config.yaml
experts_per_token: 8
d_expert: 64
d_shared_expert: 64
balance_loss: 0.00864
n_groups: 4
groups_per_token: 3
vocab_size: 32768
norm: "rmsnorm"
lr: 0.00193
beta1: 0.95
Below are experts of layer 7 (counted from 0) of a mixture-of-experts language model. Rows are named router (the router's row for the expert), up (a neuron's input weights, with its number) and show model dimensions 0-255. Each number is 500 + 50 x the weight over its row's rms, rounded and kept within 0 to 999. Numbers have three digits each.
Before each expert's rows: "comes after" lists some tokens at least twice as common just before its tokens as in all text. This comes from a sample of Wikipedia text that the model never trained on. Tokens count by the router's weight.

# expert 49
comes after: ".", ",", " The", "The", " that", " where"
router:507437594499489502483436477469466621533487542470515529487468519572340463504444532537570595415504506471500509556482522520463501537497537449597523498453583581518584412541555679470500446425528549504473608578479597452518469389439448503560525529464515447486475463554521481532507499457456553494423529545548504515503477560486532441522532465467461550477494492477519521505556463445437524534485446475598425443514547570435574599500543470595475449449454445510472517410480446468513528480495456384447525500496527554517486394522512499633560523494503431474299530490564576550493526515497463550425507510479592527460444521508549460499497471448473571479508517559475499480592515435523488515462431509464512557407582587440489507514471457556525475553495501446554452484516520501490502441498522
up0:516548480583548504452457506613421497545542545473474476491481460512464572494506480418523393469358535510482548459512493537502568519566415394442450494531520488473460541545397452541525480438572454589598517479474491532472595503482403543583485549499463493606436547517516490469473410571487443559536512522472539457548496589499447459469451419582420498469475562553524468471456546472533584572454462489488562575539471515540521548535479452451542516463549607530506520571540510508426459593500552549572524472491424522501538503462490497446503478502584511445519532565539422535540592509453563607544572473448528494424535510395491460458541487469441484444477614476571398442529523522408503593505482444542508501506471528470528590467455457471529528533463525556397613550490571496563478509543539

# expert 54
comes after: " |", " ", ";", "|", "1", " /"
router:555576397504465446574488497473507485486528468471495537465490544461584518425459466473556538512519494600404527496424405423494511497521489534545529549567441479526512453512593457426477474493448529470539525531392512436497498503546511396532516515487593435524504439465461508549487500567522451501472549564496509439494423595534487534581441433470469511576489520614534468518569532518560471608464450408504567503566582448475449448509499512555634466508560372488491446573462443512442520507462522489511438521473514362513467487489493514470508549556484488485474458455553441457607560591466470535494453548491477498472452465451523441461432612444429470452568526550515524524488554472461587511490559404481489480534426506446355496508562509421441612544604481522519481526465584488516467551415471
up0:543516466435457492412520580449579509577517500426455450413520491565513486533455508503463503455511501582497470496433532527449418483552468437550494526403549512486508519498491461474605422533546447491382480549527418519507452504490472507417541538559441558452507530453538594499556457482508474417444556598569514492470548482644496485478470448506563543485459512527453484467522508435469626482411515459475491557520445490512522479455554477521495551476530521527472522540489498654489484592510533485503492477577522527547511613476463511481438445466389550450460465455662472620497626584505499534421408458466521485573496426588447488514482500525558558444507563425546494486537485532504514512430509485528598507471446485488397548458538491474549602537448472604528539495546457489501411529515567

# expert 22
comes after: " ", " |", " +", " (", " −", ":"
router:638528498499516610525420470598544609354495552513437412511566589462512524417494446488476539510461500514497481490487443507565498438618463422464550496432413477479498526457424379508508485530570420478529522438549470457524474551499496453475538506503557540498485485498499457485526552506570477520514464516484506601500452558508506470543497473586537562524395520496439515647547551474519539446534547447548479528522439483475422437419547447499526489463545437494536547492495519539464509454484491535532548598546540539505431519568490571577567517507494523502524422530500502608523514459499513496511438489415584478501479525453500471549616428481515471533484445621592531522458558565575596486486600558485507438495548502576551499544501504517438490527546513569486365395514435498479463590497446
up0:497562464471527591472501547469495494478493432499449522512547493489536493549512460493525438542504472475606510426508548546569541532589515462476446519488497550554538551481459555541434450496467462477486516470432451621570493419588538513506621465444380420500546513508585462484574508562449494512546485537435474503504492419491462540493438432505517470534388495578426518454497482517554558551422467524453539560486514561529540444464485416487474555520569513442551581449585474518522410508447487513449471459398423541538612521474448513535496561489481433536487576592518477566513472436487539481475556568472470492578374460447429641518474502469402555544529570481465536541599486458461377446561485474474461518473489377508473460433516485512521514454526521447518581537496521596571538394568452

# expert 62
comes after: " ", " of", " to", " among", " number", " two"
router:571443559507528557441430466539442502469540510457507463445487482412426571548573409513517555448494547546460482508473373463493383496457510457495535417588482479455517658462522466480543498575507514385521480529553439464479415565435500632550343561425550511550463538461534514498442516525497493465540598557529630516556537512584594583438504455552473535464436497541550495513418491578452487483523512510529431480565455461469401484429532499483539418545475539579555489478489519500484545438435555494534534418466469502523450504467545468558474567487531525519589484539522515382485473548479498569584449500580481496494593630546487541512546462507478465539479491484515504544482571534473494521540505495498478508547537530470518509517472464524480568464538503512518613467456529483456433632529551
up0:587449444455483520589463582435536406427463504465503469504505505447541509477437515533564574495439543483544494509485480511585447469555490512555511475494459390527500506471512481482425538481506429500525463455570415471648477593597400449436458442485494452463456527484539488460404564600561529444555428490532491508497508454545531475500404463506554580525466504564439497464492344447539471486524518514522516521499547440478482497492380487507541502458518502515366534436532410546442444480508474478505547466447505598496493508407423563532532566401541435524448509578659463557454569503432553513420466491520442517471489482555520446473562446496577462511559374519542495523454451561474442486498519467535452504411583489498522514500621449547459446464449486531477476505525447495462439546533472

# expert 44
comes after: " ", " (", "–", "\n", " in", "In"
router:599437448440513435372586518432529478488527453538472577498570530494508514465533501538556564423544566519526472512450468560494567521503495514433510468486475538478489546453524522443470406549462511557555512388463518524518515516520416476471598533597572506495400403569554522468527626525514434493451519526529455435483384513553542517476449516532463478458480460471504519413443487395559475470485394529499461562518591412496559450408548456459528509489554509470490502468563633468492521432407465505405548552387513438425499561496487451459548519557429525531460549519399450586463502511400548516476464554404503532506475488550530602565482482485451488471503535437536578480483505545468547553532547501511533594466487447483479436420598476478443467466572502513475536520556428559547575501481505
up0:543493558492518482523448527539521463537545551542517466556516703540455556504517500475539498522517504523531607492488441432485398496554452516492463479437491456549558481533440484480546410492531483580505538498513381564496620418505499531457540477472520505545507389467486488477553501573491557482389431470478559577556520524452489437480543613435437533484470443509524547473515557487473410466500519494497474508497521497482542569517391632570579576599534497483483461517518630467546382516509410446512462465496548466502464461495493445425504420512452456560535430557531451476362511540499473510527461501465492462555541527587551494422600541480588463453448540499532505456586487430554486556607520534498513467473443434459512468437544540463498505507485494538563552533632523566504502512564520

# expert 33
comes after: ",", " the", " The", ".", "The", " that"
router:476318587483513431398500423439674478474369483397468493569509467535469558528537507523617659429418493475544510480510447522511532579535543456493558493478541545426521482581525574512507474443470477580501479495539532453465528495468466440475500503538515485435511516508552516462466534489534585423457510472503527514536527550447523495527428519468472643504486485460519533495532435463457447520486475558565460456567528542468544611511478487566477533559405493508529513436479513489503551465498516494507600449480478480584482487502571453516600521445471483535377525485594601550461482529487432473423491500457611520484530457524514444587523479549522517473534551568508454505491534493558456513532365458510486520458567520385425492511433474571535506563475449509536507462480583501466523555511548
up0:480551478524535587494483550567505567487521451444519484540439534529623521460385488487505534516462519543497451443556543512503543473462503602499466531447493532441557476526535550534477622477549472490557491417435412492461509468527451493529562451538471367495414541444418500436433540607538490430411484451508495544493515537505486531475520449543616562541496594416587529455525502531516515483453533493488466528440392391465494488468463511499488520494518536541545609549458531592530475481580486529529558439518597521461471504492460486483493534523455448503463436480444448508569475480512582549508535523605548489377420464462556503443632467456551553497471397429468556366480521434442531545527466410429425456467475529482514514551451496470526485521479463468404532448487429458428515605474439

# expert 24
comes after: "0", ")", "\n", " |\n", "1", "2"
router:476549400456522631425563556510474568453513555536525519403439491487534474444552509493564415578517529434511488493513476515466577551563522497536424473442482393570509515459540502486654544491528485447550490503560418464463573419404439452458538550529526500557540554522414517493517431434475480514471460449514363511490492479529512496550542471538533522443517490438492478495484539498420581516483567555411468483510548555463556459502535573419513477475487455625465588558427460549459513453567568477512521512520550496478519553472502496545509491500446558488658504375475600455537574536535431616518434546520476428420521473515473472528427434438517502453493496425497541579536494481539530488412462554482617579558485473576464467583501525518498576532462564485453553513540492504498499479463549
up1:481490495492574605535437552499474476467485462603538546422485523593479603530457430480531511411457504403532500512455423437474510421518565557514430555451450425469493526587490498522513614533510449487448421494465407439501515473468445484488475504559527462506442499338430428487494463581441547481472523444641504532369500447449546401489541480474456598495546512503495425482554499431420447466574470452510414526426462496509473522455356521539405465565514450571526546443504475496497494441464536522556489551467406484546475454593496548466483570521564460470501563461576517489539586465477531480475462522554492545482476552419502486519511497562533491456506406571468465509386513491501423487523525472479477494550448535429564506488492509512434546577513418434506474495540468554510505615461482

# expert 5
comes after: " of", " with", " and", " a", " to", " for"
router:430448573521579493529568468568562361493445453484481514480490498521423512539443498609642552530447453531526449586448463503534414486476496510447509513601602471486480676514582412485536541530534426438418421486515430515416472566509431486467513541490506426451504533506508458407460496501456490489522589601512630636520519447485494551537349484481551589526537440469519491487563421408529462526487486515533491422489562528500493508532456518488464501515529464505573506551537523473559487473519534539521492464504459482464558515551443506455531548557524554482523506494495534428451466486503470451483521486488548527572541447527413537420571458569552596518484513532492494523478457493564454438604431489557505450496552537591451532426493492514423481482516505515506616512529492445457459581476571
up0:537467501574507533504490507480477511532560522456528520455504592504515518503604515557429539459535490535478476467555531489450557454506515473481475464515490524431465513470513526570519493451435397600582399528549464504534484504518543489502554490506459529459502532542385497437559568496488519510501481561523437521543438467593578572423461528523506440619535402621366456495421499498492454554472432531554464482558443525516522453613527525509560511530499569564489554487486544446498477439625512427457460458418545471478514483534527413557429478525430504578500459490503497582395555519409581393394566461568432491547527551502484573409525497510441507577576451525446579464508516463429575565483517545415548622455441486457532545489597470515488498449526549428458427520505477565544527557514500

# expert 6
comes after: " |", "–", "201", "200", "199", "202"
router:477483446517396453544448453521518619523523487418451482419527487508540484422634555535472479484516556484515470575500500544554619495594565478574511567485460577482487431458508429546521497422533544529439592603493551528500444461586531480487482509474511523451491580547457532605426578470504446480549589525465449499537547592426463505567543539540525465462493557500530476507517517573547542574472551477529504488519565557475506467529478466523466432543529442592454519353576497492523500426417485545498450461532539482514500439498496613518492563460512506481369480499444546549466387490573432551523490391525548554488435549452475479430499542484518508608401517585510451459404406475559540567466527510482506454565448485555492438486433494496504433559517478432497506531527599516457466477494442
up1:520494497559515541560465572474548437462548524497601522508506474512495588574499570543524504497498544421445524366556461501466500518459489451552499575492453463494462433451535601481449431528418391541535434460454466575486409477514496605455470466505548567460511452471488451500574547441575511488566406391531554418590467451478555449643419597523537469430474522593509499562526474569595486429516618445516547489449424430527470628487502464491486517558495464562560554531532495548524535563533482513530515541418473523501457545449511465489502522559526499403498517506443444517454485554480531519531510450480472457547493430425491449507530503425415492551486586486393535489476496473437508510501367441432420499538603529503490524439527582421516566493462488493553498485464486496532540542579536

# expert 9
comes after: "|", " |\n", " |", ";", "5", "1"
router:511563417613534493455498461529451505555587460492519562493455498517533560451498515509537481531489510557506581535479434457500512548520506570476554512448479538446533420445510526482507473567465544535529500503373537542584481411523536496547462515454508465455521475465521557633465562554518456474490545539511412472517496473536520546614538559491496526500570525508567418522510508629470528545466415502501561583513515471534446444505467536452501384404492595522513544577469510420421505460528502653434457492434533502576553512590511469433566579529451507592486502489452462506582463543531572508520529500400407489533487485485496407531475507505460523427471562439502543558445564356473483551462491439463503423485461459520459476540522502535399469505566504580509506416580524592612469477503612
up0:545420477452460491486442506421462491563470494471493506495466543405495415463508482539472542476480486436436431395509497501569483515492546476596485539519451499641538537531401438526409559478463428497483462515474473459603492531534467578366514485451462431525507550510475510533495422533473605549635468536465556465527508496606475538555445545496500493423465433472499532495482425560539600519534536449512602551455464528506473541420495574491475453474538590625430487482565534552467477520408400445480620515472554506486511595487548467500410506395541408539489512500579437493529534404562547519546420526483536488552515561626534459541475554482548434510522410489482511493455526569463520500514499504470648527481528456442572480533576514492508433538534479511532492485483518525512562477462491

# expert 29
comes after: " |", "|", ";", " December", " April", " October"
router:570500501509469540436504572549314449464514512537432546519452523399424479486435484470474551529519594582579481451511474474522519511591588488519542516456480541589425443529494494529474391426434445534579507536436540464529420496582535477514478449498476474517436465511465548550621627514503421406527519555531489451475437419428493590543411497625519491563440450529599532515425503586542499486470487472580451559477528450426523468540430570528530474504562513466524510566473446538490466473475429494505569505474508452501546514473485453529507488482517487557371447518463514494556462402529567530461515534498437509503500493529530540480503548499429421461485481451563519573487487498410466510461507479463528440496535426456459431561538424500481485581532495537502465549657481502575468511403552
up1:500457458474450522464500457572466505462463577516489497431545425454422501501461423448563509527432531388597444464574510546520482515478550459589501503599481488476460615529464534528427506485460563451457442473456481486537508548540498463441475531425429526508501517439565529520472505538503467478569478477486582542580458490497472573494450527544529481485452424493521591417469420533517461470566522433551590502584427539520468544519602399500492493499453435477437458448565507601515427479561456553470549565443497498474395529438493465535469410521611532556500494499468522529490599531516523515347497520524574546515436459429495619483545480544571503530442482495526459523492460523506468467404466523515597495454567569458539526511539507574473400496446708518571533496440497441523526521497518

# expert 30
comes after: " ", "-", "\n", ".", "°", "–"
router:537460484492458448554570529493522461491495546512535461548474527478586505448464549481464505548504481476483430524487434474449602483562383465412567596474446470489520489597461408583478482524454500516504516489600593430540489545477542600514434453493537497416424528512606548476442520502526428544604568498489487404478439486458467433522505523463474490527472460500516481373496466497529556552588517511562502548533466462496490500550517463666493455588597463497533522440445492514484522508418522559482507589483558432544414453484524477432494611507455465557602543491507428608433459461539494492534424547551485472481524485457533574607437550515376576581519505523558515448508466496547542529452500483493481518524496474545536482475520630467418476575438524566424464518407462553544457473520470
up0:587457507474515486509548494457489534426484528568388566487502463507572554491425599491478522503511546542456485575532453425477504511480523545438439464562455485478437626449441514492483450536483488494454494555564508575458583519525532455612483439534495557423448582481527519543512500500539492341513521612524516450453457487486540515506463566610479545580570504356541504434555506477627506471546548498523527509413496509557504467484528369511422499520560532512424503497509457507459488417516460560474439533510560430379524509462558559523500545457599515522513501438562488525466599394484467465372499524468526476570465439551472467420506531484516454535543468403555525490440494497454491609502374510456475492444455429455417558516558506528421564513538545434508514436492494499495489491503521